Weights of a small mixture-of-experts language model, trained from scratch on English Wikipedia: 24 experts in each of 6 layers.
Below are experts of layer 4 (counted from 0) of a mixture-of-experts language model. Rows are named router (the router's row for the expert), gate (a neuron's input weights, with its number), up (a neuron's input weights, with its number), down (a neuron's output weights, with its number) and show model dimensions 0-159. Each number is 500 + 50 x the weight over its row's rms, rounded and kept within 0 to 999. Numbers have three digits each.
Before each expert's rows: a language model's description of what the expert responds to. This comes from a sample of Wikipedia text that the model never trained on.

# expert 9
What it handles: Word-internal or word-initial consonant pieces such as st, sp, qu, p, pl, sk, as in antiquary, prospects, spots.
router:515530518405577499488494517480437504550493454583418493501464532552521516460489497599503520589565563450473519488527432583461484544527478511578551518441471520520452466496466592455473568547503498552519462470512441548516459509441560529431622472440445482416401478560522546500493473486535512404393594529457479561455515470575485576523455360355410486502570444500541449481478456506533541537440491519445439563506482470467480475543498515492404511477525544470513399573548473516522438548509384
gate1:566477546384537598530537557521492515508525426430596563529485459543599496518459462487531508509554465541438533486484413546525455612539461487436508509585421549437509505570458522549447402560389475497547472580602487573541399495491585515435574571508507441480465481462517609458562452472468451484506489544449514577521392425538552482518385455553529552540441529487526520457608464500530489422513513520561507485551490479485479427472505442492510543522568490558487522517433485505430516496472466
up1:508492593611555539436583531488493439493461482493508484466497559418604475524550495430582565526525526484537419615562415439533421527533508489503479515534457510538525530478410471580626489568501462465544528519502545573573563458581575555532476499552469409444474466451516552490425527420481459477538546564379459448563483558563569421471528501483489520472531489508567464437524474546567405507451444508512503509578452529537540522506428539454464425533454548517466570495502453435564502592501497
down1:446518476430436408479519485548559491434495458502488658470473514475453536554502504450641507385432459507448514524483463420455522444539515523526493483503489541522565425514506501454429600434472664559442543572413510526576528496424478471508533498445474502555581518472406487539492525420494508530572515532447495561501519536462515496475508497589464423546469538493473492518503426459478522410466452556568475474476573396524509567570599417545479545496532521512510599483520490525448537489478430
gate2:484519438473501461485469524452517444549529603558565461452459438504462480442506420530537525510514510482481530457513549649527379501476509508520602525461457531514508473507502480522469515497520556512522476464551431510588405597482479381529516569588436559509483475443448468498521475456507584520513400537469425479608504578465467554509408417505486577528504540419525503553397491411484505436448476471494513565457510408588468514492349504490479498563513444508475509497533370516483563463520517
up2:490521513563587430524486401554572520464437599587526425556417522438533488458516474637592470490452444496496535496458469531508416558519525585531524464450522512464544587497498414469400502559528488475553471496488525506536572464505567507512440534550539468494521480502465485417464477547549445474518518462477562549513544629460377403552465444501470505468388466410564492574546511474452506580437544586457431534469561511492537448505456479466510461505448510501414543492444436458509588480470467
down2:469483527404507544446469500517502500489529423503572601499461441511434439594458562536508462574535508601475552463482525415538450497517508399494529451480478553480490410495471492477552470553506581557484622481522517413577469463529521503514511628402458459416589507380482418478474505456503538560541488428453472504506509503477528595431489546462520576459437498491494475443477400425382523436571517552478542430461560512457529538535511520487489543481560476598520529426520585568508520466544497
gate3:613508514448496401586429474474521562516559514518510544485478508500566433444448496442524504501471414444446437501470547504484465512551489477464572523469481594495551504403493536586465612500501543523410479451489546473525487472456621557399487523461529499463548353524560475460454550507575489547432509471576493491438526553553540472454559443463527507476571428530568522602462408487500476561496544445477569493533539513487408441414444434512424435538456556524549505502439559563478452481510413
up3:561518492544485517437540500509465500501492513394476569581462547440454465444509464529468474481560524484408468529496426483596610494519487613447430446518546388586505530536501491522524543528518508501538417597519441425472540534535562400492553431504529384459488532469474478566478541567468501469571454439592507442477516478480368507519466516413540501529447532439589523384477509494477528519467471510408527493553498450487547462473609478616498536535549515476586510503489470509469382529458517
down3:409483565424541514514473551507422462557506474483493462427429427547446479427433549570502466487513535484608537470472494549555510501554512501431556411496457609470539560514465486426509458585489499479482495540517448501559434497424471563494539524593438504512484376454558549517515535516392543383477509417426567480545513519557505456486537517426525535441509483533448487489484438531553453507598515543593475495443527576547457579548544450389559495546505419533439512514612494527453420487462472
gate4:467496448467537533426513438535585489499642455497532514497471461533434600481530473562440507458482457569450489555593479524554480486465504580577455597492576453526453529504541517433608469578426438591573419562529459477482489404510484514480450464454579536565374438508426497451529471424617452484492452492518496480509446438505537520570454570434452565473472467504519473536460551449473454541449485495551428444563437447520432530458431454478494486471540504514400474505525537544493464550427480
up4:398522578511587509512472529600436452491573470499501472574472500429471455572523507453530468404514482511543483554542490565379508541575564517491500563454484529634495563503576440538501491450490543503595466530537435427448579449445522483537419538452408594438478468410510478428527473483482550492507435455535547455628556520567564527537477473424448557479463497534479440509528481376424477466429451444462454553487548456487506470456496486476440483518464556511412438486527510518581506494544542
down4:557519476502460506469598490564623425508475563529639518429534462482428545433473510507500513470459585491564522477566400513545509557433454523487442474428476516541527547501500541450600542494455531475482495457440428517395560507582520509515465452485544457584512484421568515525485463545506439462582451513502459560550455496558521542598447528573551587503489427519500517470536514440411527493464512407481610491514467587430519516530464526479478618560572478583589497495524505480439425547478531
gate5:498533601480455539537461411361523545547534538472541524521467352508496518376487498524551540569456578514481491471478443535481467418460388509464538487490507434487545491466470421463599497553577508548557531507605499500467523467562455514463556497501524511493525421512492528584503512462457495484434437512476499484587328549495597466448444564477432469530426465534571518522502530466464435539447491494505454531485533534491450533488512482549516548460495413429469483450548377563467565577489545
up5:512449408550481525439609526489468575503513541485480510525549469546608573474495529423453529535505483474498617501499438543458514441483536504473537543506550479580480523566587498458556516589533486471566492493563516507542537519567513433471512480497527535478525497542540518517439488526530479406472543467453530414528495535441566472534387489393535634547569490445496377462561481607485560481514490480466530651522546473512574474472483586573523526425500447468494526435532387569526536580439521
down5:490469462418493569478444419464515552539526448567477529527450506494515531492542406483573386584570538422481448447499513480497481505426571497510599511559547514502466594482486509395449494537504470441529448459533463453407482549482582527490500475534539538488547563538446512596556262449497572525472563486500480472479499504534435524572513507480580535469479572578511464581478527539486540497552521511524604499455476520465508424589598507505540512539442540427550537504534454452475511492441457
gate6:531466513416512466505457459487515473507609476497535578582516498475583512442510450415510510532533498546549444559491499531480541497507431563509596519498529455543373424436456511524495581524563562448497478484541511512429597544491422511562530488573472546384511501499450424454499410427505444505406505439481432457473469502585444516461502463549453462522398436472497420542558489459492556480571422422494546525501512496427608487463516456474458491500474572563506446520587495558596394573573516
up6:444527527475563549488461532522522545498501491485622472563623521450476444439394520521485510425614510481525407554514493452506556489491458560386634409502506449545517425451403537563507558451486486474520469476479514488538538474475509570534560464509527442504450447593495475536510449425444430430466521476427494454508454564533523505561483447482564515539512464493479538475572482467510594430561474427425567528534486519394518503498442528540455539506453555528504503540517601493540398573566604
down6:526426517528512448524564529518471507471459589543410434460546446436585521464550481387477524493481419505518475500538482532427537493495475556488506468452604469495504527523463495537419509487494511483391557535567502436408563539525525512488515518561554470478489437400415525466508529455544461514528504509433569485494511542539489491497478503512426450484394574448395367559444547496496530534519453411548584570564496410424564479499509436563655527498575497644549504498518522513510509512479447
gate7:517570441483578449481486502460538527445577511512463499372555431481422574585497502504509537470433535547434491468487535461464472456511564566467613548551539657525473514530528512552465532500516490382466458455565541455429585512574513554563551484393479623483513494523529542514533449455535523540549575551522517516507563513522486471490441490542511531560559441509540515499491462508484564558447485642583485476506526543571516546443460568573421468491525519542513539569542413573522461568442449
up7:459563457471521493475557640514458453486521434556501447556525508452500510564676467523457573534538528520460534481569499487540575512444544488466433462510493506545434455482537513473522481516514444498416540538515557480526567475433509457469506512486547626465548494554475486421495484489495457547557546443468464514472521548472571427560645472519522544457502558547549408527531493582552548480508468492531560463453427442447435380582517474504481586444536561503502566494441505555343479517422508
down7:507493591546559468551434419526479476526440538550521435618582467497518462486503445434559430511525561563533380561487487407598556558507448616558527507474502503489510461428478508495570583453489435510568497506539439451475465483552514472485529495474528392513454511475501459643519499594484590478550474457568467504477473454563490516555496459491527565552534450508544445565497430475513485516545529466471544432444477481515522598456591507530548464444433466474539536481496521456435573399376542
gate8:503525425488442458503549568507431489516497452551472452467472526491373546509591574494394524499471450458447474526491527496478482558529533498655474460436532471452527490559401546452391562507515510520550403474530369510536478489581556472515417530502454427419538496494410481518537528580481501450544506455607561632482485559474523569507440503493494541517541449507451493466441439501572464497577555540449538484547546430473485589509442533489563451541494494569471563477577476550528486493415458
up8:540444620441464439520472521438442543421460536506537548413462494445478498482460490551385514441580519451513566490484507563527607445481511430434513565498508407551535486408450579449462448532523633492640583553490522542461539552577534503482420560486520446416484474452424535488474467594559453501432447496457457493549519468510437592485562482481529468503615508516482484473503509493458523489565523497555436479541501490532450422413502560517444518471546486530549473556535450552464537568431475
down8:575511561459462510428561375551456496509505501548505473424623491541572418460541543589527544492459527403457510525503470493495523525494420519458465533537466487519501553529563477461621513531529522571526432527527555538423512465553397575529515496548544494485417541517481440548486369489543526460550593519516492458587522446513388582488493445496478486518494509467640517490455519484571444498407423487466523509424466556445502401460447563496547541514621543543490515489528456527531503565550507
gate9:496517498499427446506465435604405577414581429496454557497539471472467482434488531504554521498528428509580543551526454470479498492519470584517438506452524541511487449620516494549533541507554486456485471516461523528487566443490430518471521547477543426517516523526430558472502441413652437437511466450448406521486545496488431546543525494539443505490585514595494425479463567526510535503455443515464529550507422423413572356385514464515563534494475522467587507526582434500416460488470426
up9:571465623428540481559547591530520503495417546517490500508478433541399479517495519428529487492507526522464507491439409545542544498462468409509586528469455485553548515440421512533509501437482425511500542546479455518609556516487468590461589529451444495596486492542450496522514462643513489502471556456575519578547505476483529431416494502481438414516452428460491472557508464437490553501507523420493482457546489529525533459467601578465513363538478476523440526532390588406567516474493581
down9:510449540526547594524471469426437428462435546601504464566544559563490505455395488444496516529327554454442473469408452505548558489516499595424534506504498599575487472481529458465405583577472444512589515549541526512423479527500534483440484540521446618376569546493529487545473408469513475479452418400564426516472508498503522515561473558460402464527582501465592526491507556498456560455460472466535513507473495519480531537534499465530463451505572501512521508531465525513518592548481511
gate10:582479494526457477478559475471546444531478511530429565565431573524455580508429501497478455449495548472507524491501520522497494440528475518523515528427514430486495546460478480471569487429543521456549468489501491463421547433470481477493531613530564498513467491531422556442501428511498488507472506515502529487599579585555477495411549515579559496480549415587506478388486442384383520549413463500423437372572533477457423586533497507552519578389523519439616537555441585503492491488515424
up10:432470481532438540507524508466553490474457410534492612560469494504488620602497442587504556418499553495433415364414517547459480598438405456508542525479528484533554582478469523520444496439467550470547518498405484496534517536533467500540453549422468486475487521521507468496577478525486467609515470604412530591478423581563453494508452493516494524436470520515380486475522424509475512527562449534519400465483472574408482476416497523515542384502472518485411486491456499508454527553461505
down10:424410518488486472537528495482455502547620499469536492434446454490580457443525519516546488476577469508514515433420493515567548580422566498415601632544499483485469476476502444540520537533506415494594506494496544501537570430492555496531491463505583403527474430478512450555488470411561564540488576472513503540476545514544490484373422600536460447470471469486527602551496495553514464570556554517470496554502464563528495446462537576555500572416449448538481586473504471497509477352429476
gate11:460537459484536533480516614505435539594417460493531523609549532529441475525516442571409434558566542496535446497443479513533471413470487590567508526518455565468503563452469645494517411478456432522507511506529470427446439467474537477488449537413589510526541422593510599461457507610534436544458582517442455475419470507539495425533536488468538529474529458455451473505483571489527478494546484471421473545530613494516583489522501566428495515461592437469526392534502492527540444545510452
up11:617536488485501464496546418543573423613542510513517420585495445516484526483434584522515474528465467505441453506437533403506530518402514564509485557544537459424572531473414403474473593500467457507553573378521504508526455442520464403409473447623491426577535512420490507474503513521543561484543530498564478594520580425474462546558565407551511501534484495495516475444515471446535492581483567505523522530501499522524487415516476492450517475489511455491529549478478436381488526437387516
down11:437525498436509533518525398380530468520473362604501504495528480469494526535605472537529450450435425486571588584553518620446590490472468469510568489495439403497483537469553607505564518522514435459552552482501445549477554462452522454474562495575511441470548550551474527444551516525490445453549460446522426442520603423508443449456454492520510449536463455519566483490437546479494456387522495475490475570408445542526472476436525479551511497513603504578545483441547509496472569515532574
gate12:397563467488538454547444551546502535487491397447487452538420537590464445457464451503476522488494524453523499519380458518479513513504483552485447462546495509516564492431481477499428448569568483433651488522539525450525516443538479526464462489455505541503543556515393595550510480621497567486550565516508389506477499474562489560494453391492424470413527554515521590557454425531486522398483465476535385477476545434481462469500517480591550521493501423454400412441459503560554486472555487
up12:463476508490532536494463503464508525556510517505620509548473523651630556469502482465536524479533492537538592474417487446459524490484400486465480535490480501508528448534472458521487519519532392471603485634472469414557441479501521594494526521566461454506549523524424538481567502634517458467489573442493548536504445529560465499406503479511491495405405474554422524490562471525546546541519497505456438462406484521519486462499510551494489481535496452464499460489355525571604593448413424
down12:507550487482564449585561446522499576528437459480547520485522506422552524481398404446521444501486490436490506480510510565454415571439578539466601484585482426517465491579479508390500507592639573453533509556540466488465466472498570443498456466501532519550468450510511517571493599559521553513500492451640516532461511510547461481524469509488503534426477545541431470509503601519510562433543480554571554454543506428453475444539465459461480621519443493483460557482538417462376495440555484
gate13:477519532485521511549551445591502491479474434500469435536463508518564504469478558553471403540440483491490449388464478587413514555537482552623514518454468532508472541561504541521467567520453538547525449554476455543525445497476633471516478522519547455467492483418450546497509546551482503505478557545489531536365521462538460435632508441507520417437536465465431577465523560382441491403517534552572464454466511558563481471663477477494526502463491433509512458540379518545503428494515569
up13:423595543574498492578512479552514470550454544538491479533515468547488547546519525507506552488388482475446437529441424377582504510500508506465492451504526536514542440496423446559499574460401413463526537497486519544461536559401558546603509516590453478493543537417537481491425608515525441567519591497468434493420526480555490482557558472542549476446594526490508394601579517470526514488539574473529435533476413472500515526567503479576616467517544438464478453563444445526562469560500506
down13:503533459540461485612501463478451490427593455503431431473560451488557555476531451573464563468468418438557534449461538492467545480493513380535419490579513459468525497503355559451552530492483543532471505522470462438421435564558457501575455560551421583494600389470519533480510590528461470573514525518481511482538468485533444523410546462577504438500487497488516479510517566475532564410557525478597494416423560489505457501536609533486518535520488440492479425497396521419500533445516560
gate14:550514435450682586550417562533437593605559499519494501404456462555453437536445497545504524515542490490573530454453486498447470495487472520453465434435485462590466572521508476404482490518482544428510447574552521499565517510523526576482495499431498483525446548548520365600474496495498472510403520489465587612441486595500544421577459503480463534443454432482525451506480507526374548482469550539500487478459490508518524458472534416486472520476524542453449502517443561506497562413445549
up14:519541518485445418625585499469515492497471560464582556477555480447507529512457486415511504411535553516593564530528511462534494428459517447502471470490459483504517380490473479540470535419565474601511483577530525556492570525533461490469508412486493495463582465475495480422439458441561552522600510471526453427555517355577457468364558469532500475457484437503538503457579463449489486545465520482422456582468548512533471500523477454430505537535476443566550529526508483465585444590639449
down14:465433477544490467470556401594563433546531522464507469496462559500513450520446444548604455521525421400465471454546501495555515513506506424504541536460507517506534490557497480539442473533556562338435484561407492403553501472537626539565540487486494460491534557536453426425550596461479504450441504528511447517479456556492484545429495451507486462521513526523531429487593364547537556499513597518548450491513571472454515538560579547445428587452538466507469499478543563410526452547459439
gate15:487511513544506505453541429532544491418506477571500501528436489464473479586523444515408456469451564542590455574462620490512476494453483486610441487493546489433476469572472498465443486414486535499375517480489536476475514547536470441482492527504436535571433473478545496523606466483488615583555509572410509677581527493525542489479438443540493529480469488495557398401535418455499473495561494523422453494531524537514468541572600573439471546565458512530585511511504506574486456430528491
up15:480483513515474511483504506467530536364552455523387558561479500525477384511578482520498505521497598538446469631404582442455419461508506549437468541492461487521545447479519538483480625482535482509414487493529448494457522625554571428527562573477461551539495545535483453521463520522505540498524468434431461593473460514543559525536552460524498611561520489471525598401491411478554486442530582570449497494484513529482471445504500507474537538547425533514558579472474463516386488472586574
down15:546524522486419573524435513482543523516490483465495545553481469486497428444479407477459484486511477471606390532461479492476589470429448482403473596502539413495497584516463523515450522508521458505502526559474505487474576570473422427404467448507553506479487497443538495426548420472577319504470443544589506463539491519501485520490615448475559583462503463506534601429497461588495424456539473537438481598438494449484531518518517490483616494523499528535402456488562512461464531545398509
gate16:510586551518442428503478552481541434514449450511544523507547384489582509498439432496578590426468514512528498530545524556590484505475502597558405541537491522430477445479425454400417485510553488499580479526603557490390534475433577580502501510380486532461478475477471576458407529448527564417563499546578498537415500517539526453457485499487545476571543544507455530507526544562475466589456500477451570437536507555520460557511522514564488575465372486539465478475537468508519477469449595
up16:434588527436414622580486489536584514538528458495526550490534576587472550507530423571508546508522552536519420495445484416560529556539450526505498492488446520537511512536579452493608527407518325539522540521500473497502488431593449567446495572392492487370426492480549513432515508419446540494560497602520443523514475514456421510497522501519445470479495492492481460547488570442511496475481456542485518495484564513532525527514428502490547485459435496445444440480623470590590514498512439
down16:455308504493458557469502529540528575444541592525494497564462494554469439536484534563520532441504577545482527476511485502429403431644459502504533438489446598450480561523507495508560445536438614444481501506451422613512470532513481531544508492629519470498511503491500507522462534543524400513534475459502471475485532560420470483507508559494541587567561518467498436481492487388446511503525572540503445464503387494444457575476543483582547524557533422448518521505492487539496460392550556
gate17:434574490516550520499396410442504360491556458491512485429567531512497462524439512538414519470553556562501489544484522456519526544480489535478516496525517429454541508546460520473491546562465574483490483482567433512539614556487530512499495516592423461463434429470523620420461452548540463492470529493483525339500441496496466584477534508472464470565526377547507550502474519528531462500541503674571550537562592496393478511409481529504569507501449497501442468562513565539512500490532422
up17:460474465509495444592438510503444476457475519568435461453432472504426551445539555457604458508456458488451526543506559591393463448510545476566479440404523601679394525550474508412527445522530382604577528541495453413475477486485502588512522462525545530476449505489503481536475494611562544511442463492539550540585483476484488545544432596490506520513440547494470515473563553536527569511471615465548580501466459495452516488560485466481460503508444502436442495520524540549465508464552522
down17:433384629467451449512545534532608511513525483494512511509496449530488513466566388507488453576519522484537488510540536588439506511531500496432468348506509429473480474489481473412465532468535496524593509518530530507596529437468493521468531482534487487517492439531511468490516585447443474458529420412485499575530542599608511551502529558517382567535583547533537494520470437483508534541372383450462542549434481471582522468498499451440529462466539492571514480516613417522556441536469461
gate18:464487491443567572540532548466520513437613489464549505580559423448537455555527515489457583525633494422502449522389459503479442438526411438521510519466604514489514428532464489482474514481477567468574395421552468471553434525549494495523574481431517489467450412545482451465560504566480462443444483504487471529573543566518562551409429500500470530508444555533522389493473557567499545427502499577426451502547502542491474576543586429473454416510531533479572422553435424490494554495514468
up18:508442477506402440515432543502364575461529555580495465493465567504531500485546482496481510452494476467566577508418567357528474537527482534519382470528476406484436522437554505579530507503388583534482497482497500476528528576501457521484506525451519571548519448509521404484435503462444510553519534516504563421469389492579535531565585446393531485435500470498525487553485361449551468603429554509477508467492527542554468421489510477396435519437561528530555477488524437547502495476460489
down18:512529368470561438543414459616480403470501412451597453454535542493482503439491500532447383491550511551499438491504427415597504502491434486591458500523513435507460510479478509501516503561437527585503519562494481545499397520459514451522486444546451509400438524396528483443524552417533422563583515495419527555563412442471507452552477572575520424553586445559507560497558589458565450491553505486525509447516508533533501514480479503460556555525504503525478487596553497577439527482511500
gate19:493558589489505517504480552517433482543491471484412501450465637571453477531464489472401466528453504478480475519502501556449522525505380431530491462492503545500496519499546513524505468463477460547374563547547467493556563575483559399415557462541475425500507492541424539476393505537399495496515545469526503482551496419592441572558485424423483496441588489489495465567519532482519442553442486497403521497538474372416498503457527380504502462502550447395484492428466556570582516529557564
up19:499565482477483613569487442583495454445501491499424449524577521577441498613429508519529564495489490534536498489477458485553422603478498563514589489515448495501426500511522511433504506463468442502495409526503517507490443429545528509424566577478578390503581467549435587573508525463518396507433501602474484511544494537498473535494402591511421510521566432482508568514611537531550416527391419544430480474542496522498597504539479487496567447525555533584459498535397498502469535498482515
down19:552409522490492529496468461414498551535504544483472450474563491488503538440502531519572487601470483525496411443504571504557571507619477544611480492441558474456538463520469512438459447477527539478556491444549501479458541522440461536522466497434549469477549449412469547539477418429537468485568465492538540465513537473550401452609425467463482453428464523520531613571465531455542552436431492525474413626545536558535478463518594551572515406549410544481429485468424497476490494577410569
gate20:516568458493521487501465578514517501604424545514485509516454511504465479480481456603483461573469543399490462638549546507504499422493479412454516535478468522664529476493489442507516510473593493493442532472459617454558564451422529502523431466533412519525490475466556441517415534404490547550518489487568518462472461468548448454469569516461483494505498441522548555427440489465455526578593557395584582473553452466588588510562485531474574521488453482447562528495484577605459481504503472
up20:548515489558456528563551547514474444472554564440448471539471552510518552524468489530488526521464529497526570486611637471495498493555524569648503572363468502437473422519541429494500483573490461498564524472470500519493437485462550555565518420565424533500573564456564431541486388481535453572502462527561477547504498436478477508574496478429533490494429499506552522440508486486553511609451505436574593491593502506379541474434540526512464445499453566529562485568516494536499412502509395
down20:485585408469515491459550441547482529516525423427491507527606537460534485515420494459393430495565513436529484531509465478538556384452483513516394509533610545558512504452449556516491527458462502498467442505608422552444438445485566454384464486509561541485598440476611577465463520443566569436498509569501506492525398529499525387457444469596473497470521531547395515542575532538479566573447490511470484531515466514473513528436512526524469542598486443519405491470467499472474466546519482
gate21:515593486516489536584496471489497547525540408496491447533395496627436466523440440500609479424484520499553527570488534488549490586484516494450439499474529502569520490561498529450578577553480486552538492484592481547479526515543518441426524475512466572549488541554527569473617472549613537435513524501427509561484465565533529564519559536559465576452508423552482497482474510610491523484550418460535541551607423481521403517435494531429499458485445536471438573596494472591569460447535445
up21:532463467465473516477432518458549560436607449512485493543524552595454485549503503442500426458519470518500428498530478522525385537558534576509535554495518552457426478503621542513477527518536466473531476489519525463445531498541629465479530440519476467469550530581480454520526522554509466474552461625528447568473582466497502479592407441455411587563495469513435480593555579549457476398480599476486501585499592434480417445496395528476447462492512515522489450558376432495560484483508476
down21:606531433515538526563547535451442554486574540454500389527580480546489426542530585543518556474421428504544554470541530409491487506537544404519505560416511517523444449565497480509538496386543551477460449567416488487525516464504567498526514389519583498447541406574492560481504456554534470492477524466457448527507499470451479598456511471554437489429594596402556425615563490527470545454442580444473481527532544516514535544483536480561514557545541425478491510474554431598514527497466477
gate22:522457472458421567462443498424503495514383533493500485463476529527515557480530397477540480447529517552441468466472422633515516515508404632496490557490481528567534549569500549495422503486465523523462471479575495560561563609365482521429457502445514506439420495433470540389492430486524397438524528476534491492546509565485546486475481456527500550601579541511561535466496534576554453555448444515551448452594398459455446474535520534387558515516560491476476490514469418447500486512469484
up22:443522433480462395503548462498509508559486505517497550546521453511552524471398419520435508515556502495392472502450517419516583587518540422536426476455520518562481562414442487462469455475511477557598631496538549453553463508425424525496454436518450484511564458579490474406428516456478501521512549582540516435430491471556609474469588469513466486441498535440589470444581418504517529551503543567542457496484533478543514436475376509527486425410534478487485512425555450532581437477509434
down22:432515507552528399558427521484553491577472444534558518536535505534532445468396568544516592415510448444536449509467500543466443531492427417385630538418491477464447452489502516488596455488569494478491505461547434505483519371535493490543517568482485526593536541537490540513451568565532523493511444441594440523550504560534529461568512498464461445481544485443505449518420468450455509495595511404528454581441531487403495418550562514522514530502443570534503565494505504536498602433590460
gate23:627518493457564528490518539476469517603522584633515592514490567534467478529459553558467525490490584523508542509468499497526465503427552568474552501574526554530450636450474496474461465486467462493413488518435522464460443521505554542448454463404435498536485432528556522416496475442442553488466509535417452421470549573367524528403517417422473490489522439510453494500458410514469527440483475514507560454505539480410557548536465455570561517536586519496604434498568561422522469469508542
up23:407490474491556448506507430530503498396567451487445516484431410493516542469506406381504387458463506489550456496560483488430540488558534453463519516504505433524484482555566504465529586445549505548563487537499434521499478455555441530482558477607580526584442481466452570504479460492479516462408468537487425502480420423521509538574518508506579490479473501550496547465477529468554565622550443559554440638486449465589449442504477466488403405549435477574506525491479459564504606490485548
down23:486512482585463458525524418530516491557467446428569437527569472609509424485496563541514480559555557522567533533414458532420482463519416547511476503511536481486517516471517479460524517506542472556576535402411432449430497583545468496650489503512526482512511502439520538558520515409532562531578435482423544537570539476517459568530487462611485559462482505461544589451574458614548586583589513471522443509469524458530453497548486398528406464461537544500490539495481446486447512413439433
gate24:417444556468456458517582578518467533510548440434532575384518460534466421482469397551472502519519492468560502532528486487507520467532543597477528497493446463448510482498467551502530517423670559531502507488559544475475566534540498581539419448526509476456627539466499561494526486527515558553450469434600490497555555475560478448458484457507479444485499492524416462498472614512534538403441561499539511571524477536482540474494468535483398536524463531613485434566526534425413463451499360
up24:570473526593468415570490542491565481553466473529505472478424554292552542469528497418488521498546467551560512573619470492446438472454511485565536566514455575429491558495540612487438475477499487494444574470530460538546493457500466509569570439545505467467438511425500528444594508529480464437547542528553407533438553501451471506608467513489531506490520454458414502469538586489521483575449513561456475454520479510525505350471483497483459381536468569507559546505469553532503480491475539
down24:541533452462512612507549554546462500511488456458611523512523577438372470488514464465385503606462479470455451442560446463479540440522571610469546441478515466403443496502497566537546455507534466475507488481613460513467516544491475556545467508539502477488504425499502469486572457540458484470487469549652473474503475444440550404494467597434510466522589472510525519506562510520441506507498429542445511495467429506513476465377622568460452492551496489441496600563589546512446492498562449
gate25:563471556522499427433509527501376489413498556466564485470485440432385508549560535501406521434480446575501529511482541510472535471580543483573518492422556520423558447562546555469401502522545583551453583541424478509606396517523502453494591552545414539471487528519485541488373512465542450556417444465441498533533520534573531538446549419487484501466469537455626511427486544485425494539480581487462475531513542572507443502482481434523520547526545566464452482529421487504465491572515476
up25:561466553532497510504486527439525581481560488543535532432527472573533540479588577445396510443531584540512650459494559536405503505479450451465572553454529507413382490441526534442457576448452564538392506492471595534601535464480459427560456470521498457501469453523477557513468505489523449470517430500454528531469470508544525397478491475492495449517494542453510493427517459499482545577469488454507549442491518458545479360473453513569498389492513579593551523511519532472369530468471427
down25:540442467461521389479422602458462474484530472548524557461558442523481609474527484494539521435455480533550519458478569533520500477490435532533491538571462500480507443605483539540499526505454541472556630560411499545511448436614454494526491485506519419472514481504527443552429552472557457452449496419478536405551523501579515551491515432554573466576623516501560482425539471472538506481495478495519516549520463530555427467497490440432495495472482554562527667546500501445448526473345429
gate26:537547446487511503491494461442463508464543499545475575551578437445450403399396498571427485503563579576517388561543564496454578513513475517493569475506499451498513482620523520466576493564513526575493500444524423493514406459390544595508521430568424532472468469403516548530549466515517526502444460511506521473438512431488433553535556416513515425514578573515556536556496495454471467450458477518518566488550445607365540447490459506490525503455477497418531556536436554439535545487543531
up26:528437501541530500611441561463455496471475519490517508502549464463523433549445532501443488502532613550499503545544525504480516396465495574345518531484532482603539462462487537546596507595524406473530504577524527441520503472410477561585548497538495501498540446529463598433482460411436458555439512414552458511506443525619465405570452470565474486550500472358556567602558516493554572475446500554457562541500457496544492475522530539528479471514541550481507452576432506440548479524475498
down26:541427538540446514515512426484438420448546458461520557488494466415525449486488575514537461517527545556494551502457458524517450404566432502497495466541496576386427461505491444507528495437485505557424542396577529524404451488445471518543509474590332534500550443452434500442522617498476542499522443537516519530426469520507467470528486498476456485574466387488467440455562525447469554450470400497566459454566543469528535512588470461565457484600517510489526523464524492432515596509633523
gate27:495464433495411526539514510553495511520503606552565482485546458587487519483460481508456423454444574546617463457556461529467501553464437536604517521513577517473428588563544524518490459413528498515505533540522532545618524518465476464463505483547496410453446511518601484514437453463593603441511550536511442498455568508560517542524487474490508521483471422538472516442546567572498514490491429475553490406478543563488500459570632465453485545440650489553418499527566400407518481495461498
up27:535397507524530594472448411595523420507469533535550525493410526538475498416525501486489558515493461425564457526533421570547545487581511489473469413659533562494496572559537538504566547534581427479481457521513541500554466548546553467515486461452478432535514397436538502445454497502533492549608476529437520525563481504522575484493449523499579467543494445496472438464601476532461511528484432470560557597547423512492432544443614456590518450493553511470458512547536554494549485418557427
down27:552446501562498505501596572533439597496415489495548539463569445443564545402575485485546487476568421457503475414567495471559516412496573487451498431530508517433635578504428490451523451546539541479598568552521513521442517432513511486553548449515546517453507512476515578501522549492508489530512544470507483551439598555574515485632570504485503537505449435457491540496583574572456559631498598491460496514481490528471538471558518511530506479458459385529528509513540451446397498478434547
gate28:451405461454493475505547517554509473521575484541548483496457524432536430453522437511456499604541474480457442573490510553493485481570458548580479493545482479567533441521468474506549495482631440468462427489487446449490447506421487475478524506518487556576476499502507445512446475549542528608527570553449475674504570482451512505510518515448478536596387514498548423466594527479542493499553597489503550561513507465464387455582508453424461618536466456519497501599433480483408546562589496
up28:529537455450534542519534516441579442499475490477461509475515406505546557575432537458474478556498497553492550552558479557563544513446486506622558496452556580394474546485480477474627468574516486448450445481517530434491546475497649452491453491444502439576496504480508458508509548507471593504512423499513448454566452422489496512451518530569560459517428636496474392497537504509453483483550640550470520477520539505521416546599406542520482472538558437464484487529516441425539514586553568
down28:545465559461541535494481538462495375412535523563492423433428444465409511563460426454498511470507522482440504471477443419450544545505446453572492416565404555501449468434400443483454483558516438480502454513355561568505485467487508519549488504517511520534537476536505487479475485381489474453606540435511606403510617560529579529548530560493477463416439513453512400492523440451529597469452521491528498483527541512432477545421519532431509462500490503474403435443519480539476473445516533
gate29:433481468486466520470472513556521491482481470538400481530506508558547485462404481518439509501489602426560476455429544437483475456535497510539462439471580446579480574485461578491564521552493435644476481411525463463484553451505479504447500488517512428568400528471438397498503485552449498501511497532590475507407506428553565588500532553448482561512482482524418493466436472493511437538522424549422496427514504486535432448551469637513462550493453556498500579538442499351501423529574417
up29:493544400509551491552503435528481447456547509562465447514413451515483450546501434480478496564511548430484510610601425505507546619539547519446576632423499461521482517493525493580535508391428490637488544467500493443525464458572526574459498508527402549599547470502577530500564545539519513489504475466542548512499430519464450419545531499511507481427503462443434501509494479511512494536587497580420439514602448494548544463431539536493485511604477483537607499479435455563467434535469556
down29:474495575486500552503428504421435523520557472531526483529457413535530430477530467557416501548492576542516477500466607569402515531485499507625474551480458474444497562544469436561408497483464472551514508556462531528467472604412459497477434412474475583430528434569483576520558456494545574498484507466487568522632572547529492499542640427435504498463533465371498477451529518453544460546617488444504522495505550506529503499455518506480478507553447595559431433489541482452444555549507548